Weights of a small mixture-of-experts language model, trained from scratch on English Wikipedia.
Size: 8 layers, width 128, vocabulary 9689, 23.6M parameters.
Below are experts of layer 5 (counted from 0) of a mixture-of-experts language model. Rows are named router (the router's row for the expert) and show model dimensions 64-127. Each number is 500 + 50 x the weight over its row's rms, rounded and kept within 0 to 999. Numbers have three digits each.
After each expert's rows: "gets" lists some tokens that make up at least twice as much of what it gets as of all text. This comes from a sample of Wikipedia text that the model never trained on. Tokens count by the router's weight.

# expert 13
router:467476359447509537479512507592486439468440500449518584496400461408499530408578537533454505609435544578412440489404481541562516577502497573460543576525550515450498475467494444455558495490571580
gets: "|", " the", "-", "2", "8", "7"

# expert 9
router:464470370445523553456516512586469439468446503448537585523391415413497484424573545554463495607449529583405456501417476542549512580511516561490529561527563542452494469491492442467570513487589579
gets: ".", " of", ".\n\n", "==\n", " by", " G"

# expert 4
router:456445377436501491470554504586488449474445484482484574539377474418502476449570550551460516590433537571417449495416413541543475562514478552451529567533570554456497478482503458448559486472570580
gets: " the", " The", " his", " a", " its", "'s"

# expert 14
router:467474351443541550454523501589472429479440506456523584504389405427488515443562536554479524609449525584396460495409463540556490567471529566491501573509556556462515471484488463510549484499567586
gets: "199", "200", "-", "198", "195", "196"

# expert 12
router:454467355458528546461534518586468437485455486432488595538398414412475515459585540552489508612439531573406449459424479543557472562485543573465543559526558522457509465442496449481560485504569588
gets: " to", " by", " he", " with", "==\n", " after"

# expert 6
router:456466364449513570468520523577463423476436489440514579536380448404480501452570547550470528611450510579410450486429447528556490574511487556456542559527543524463488468476503445508565512496574592
gets: " in", " to", " of", " on", " for", " with"

# expert 43
router:455493360447537565476527509576488442465428494445506594514392446426470502454571535552468526617439538578410448486428451540551514564499504556449546563504554540440485473461494456505551487517591581
gets: "2", "6", "4", "5", "1", "8"

# expert 3
router:439463374452518514467512490579498428484434511464532574523381470410511481449572532546493542608443528571414456501407456542553510574502514569488533551541548537448503469461506442468579508512587591
gets: " (", "'s", " a", " I", " \"", " an"

# expert 36
router:445465383461525558489544505577454413463446522436502573525376403418491530459563559559498526619455530578409454444425490538551527562513529555491531549530559536451497463506464459522559492438591589
gets: "s", "ers", "es", "ations", "ions", "ings"

# expert 41
router:460459357448514539460550513581470441466443486452477593515393453419526518439575509544476562625442527587400446475434467537571466568489495566473529561536540509460488470459500457444566482514575581
gets: "|", ".\n\n", " The", "-", " he", "The"

# expert 47
router:468467355474541575464515508595487427472434502461513581523382443418510528439571538551462501624441527561413455491422492533559503569502498566457548577505576535458505470461478454479562509477573583
gets: "-", ",", " to", " with", "==", " in"

# expert 35
router:557439515447504466437493546548474433429468536460540493507431572475511551375522480564483569456463594540429466489451481537567477554457501543416540548587500573503523480573506415517518501427605574
gets: ".", "–", ",", " |", "th", ":"

# expert 7
router:453467361443505554480511507587487429477427495460503580524392420418523503439588538545467518619440538573425447524430449548557502574502520560469531555532548529451495481483485447468566484482580582
gets: " the", "-", " for", " this", " as", " that"

# expert 15
router:492467508505493495517420546580519473452540462470430588568408476533531491502595510543512460495552535544508442518466502625489531548564523579489627430528570508477590488566464512517613473470504508
gets: " was", " is", " had", " has", " were", " be"

# expert 25
router:440473378461510524450524518588484431473458491468506572522411456418492491428588522545492502607450540571402453477414445542571484565495533562468570557531555520467491467475469445485560490525594587
gets: " |", " to", "200", "197", " was", "201"

# expert 45
router:553488446446538434488453508504433488439495529484511501552395558444585577467528579509611569456467543451482417549456469557527515497449482511463537424615535522450535450594451389449536438491532494
gets: "|", "M", "A", " He", "S", "In"

# expert 18
router:458468356450535514468535511591489441477443477457512585518388452401501501445587507541485497622447525582408446488419474544565518571490510578472528553526560532456502460483475437492549462467584585
gets: " |\n", " D", "0", " T", " C", " Best"

# expert 10
router:435537462503490413516567510497415452477454553362523541533480488424507554411553495522458558498425552572459506501447445571530474530462538558534540433520495598499501449481473444481542414441548445
gets: " (", "\n", " \"", ")\n", " |\n", " =\n\n"

# expert 23
router:461479351439549525446537509587484434481431508455516581506387433427505486446580517550456525601446516587418460465413458550560508576482518570470530555518565546449510466459489450505564478497587581
gets: " a", " P", " V", " M", " an", " A"

# expert 20
router:467468345458534566463546511585462439475429486450541577504380462418503520463565529555447502618443523577399454520418466549554474570508497562461528559520553529456508476489483460505571499493596590
gets: "202", ",", " a", "198", "193", "195"

# expert 21
router:390439474470551392548426535547483415474478537432463514553475494508530481436579542561479546617419481543482487511472421548522471536463563534454507497503598619476487458507503454474583477448486515
gets: " The", " F", " C", " M", " D", " G"

# expert 30
router:462464354447540551460499504578480447470433501441535576503383444423526511431568513538489531605448538599407450513425473552547507574502529561462534553519556567469480484489492465477553487498589587
gets: " of", ":", "\n", "-", ")\n", " with"

# expert 39
router:466499513449523466444464529526494470439568496518556493508529577498527519514541539577481511450528493526497471525420490533591531540628543513466511428563529567501517399548447512467569450449583476
gets: " first", " one", " two", " most", " other", " second"

# expert 32
router:452459370439508525476536516577473427471448491456511578492392423404495517434583542544483520626447544587397439460422463547572500563493510557470524574536549531464496460463480465482562496494594583
gets: "0", "8", " Ch", "4", "7", "1"

# expert 38
router:464474356438506556459480502576469429468448504435508577509377447411509485416573533542473512598444525589411454473420448555540554560498491557474521552509570511469487463473471440465546490501573592
gets: " in", " at", " on", " of", " In", " to"

# expert 33
router:456506446424505467429531511557522526493479514440526576507412572435535475480524463530393591451425497567518447563449553588503403577471546531458562550544496538486463443591430409472490488586550576
gets: " |", ")", ":", "\"", "),", ";"

# expert 24
router:450480477493577535467471502549540463498433507465496495539471528422575522465538486548425547514342548582514494540490529479563467552500497540444584445510524574502487491515491473465506451532556591
gets: ",", " and", ".", " that", " or", " but"

# expert 0
router:500473468433544468459482503504412513547462496517592532515470468406486509494537532510493503601523572533488414509476533503561567481499508475487493582552577489476527398515395486537608493519634528
gets: "2", "1", "3", "6", "0", "5"

# expert 37
router:539473566419531461498469581507376470424421571452523554550577536483563550494459528556461529494541518468511460579455515510528469518489510568418484560525518601415451398524455458489517465499465540
gets: "k", "z", "o", "an", "en", "n"

# expert 19
router:493479444478495393519500513569382495420566497473584513530348534459503540404581532566494473542456515585471416508478486536485517513489507552487508554546543628487506484577413449548527440480570477
gets: " |\n", " |", " ", ";", " +", " −"

# expert 46
router:451450353455520542450538512590479441488436497457520585524397423407494510429575534543487497622444530589401460491438474541556493561490497547473536579525546526455500469486492444463563476482572584
gets: " ", " as", " for", " from", " to", "1"

# expert 2
router:504465503483546446483402580495431441437437581466471545497495575524521552530485605511432435429481555499533430583517505561467579492552505570446538453487476549488490471540418525491589512498567512
gets: "or", "p", " not", "in", "c", "ent"

# expert 8
router:468493361446511533455548511583483432468445506451514583504396422416511507454580537544443518619441531590407451489415478536547493571507498566468533571524557533456501471490475456524570475489583586
gets: "==", "===", ".\n\n", "L", " against", "1"

# expert 40
router:461479379447511522452519505597478436476454506449492588499398425416497525443580536539480499607457535592400447493419475532566506573493522563476532580539555543449478455448480454511565479483574600
gets: " a", " for", "201", " M", " to", " became"

# expert 44
router:462466379453505550480524502590482445462425509441506588535372426417499485443586531551475528616442533586404453472433460543551539578496510568475528560530542518467482481459502442459578505478574590
gets: " in", " on", "201", " his", " ", "200"

# expert 42
router:457471353445528574447531507592477440474446514435513570516400426417505525426584531545492500603448534588408445494425453549555506565508533571456574583516558543456493471453478449488561481499575574
gets: " ", ".", " and", " of", " P", " B"

# expert 28
router:457463366440520550464499507591468443472432499446536582527392420413507500454572517551495501617452546586412457488425461546562499576493507572463539564527557536454485463489494460480542503476592585
gets: ",", " of", " was", " which", " He", " It"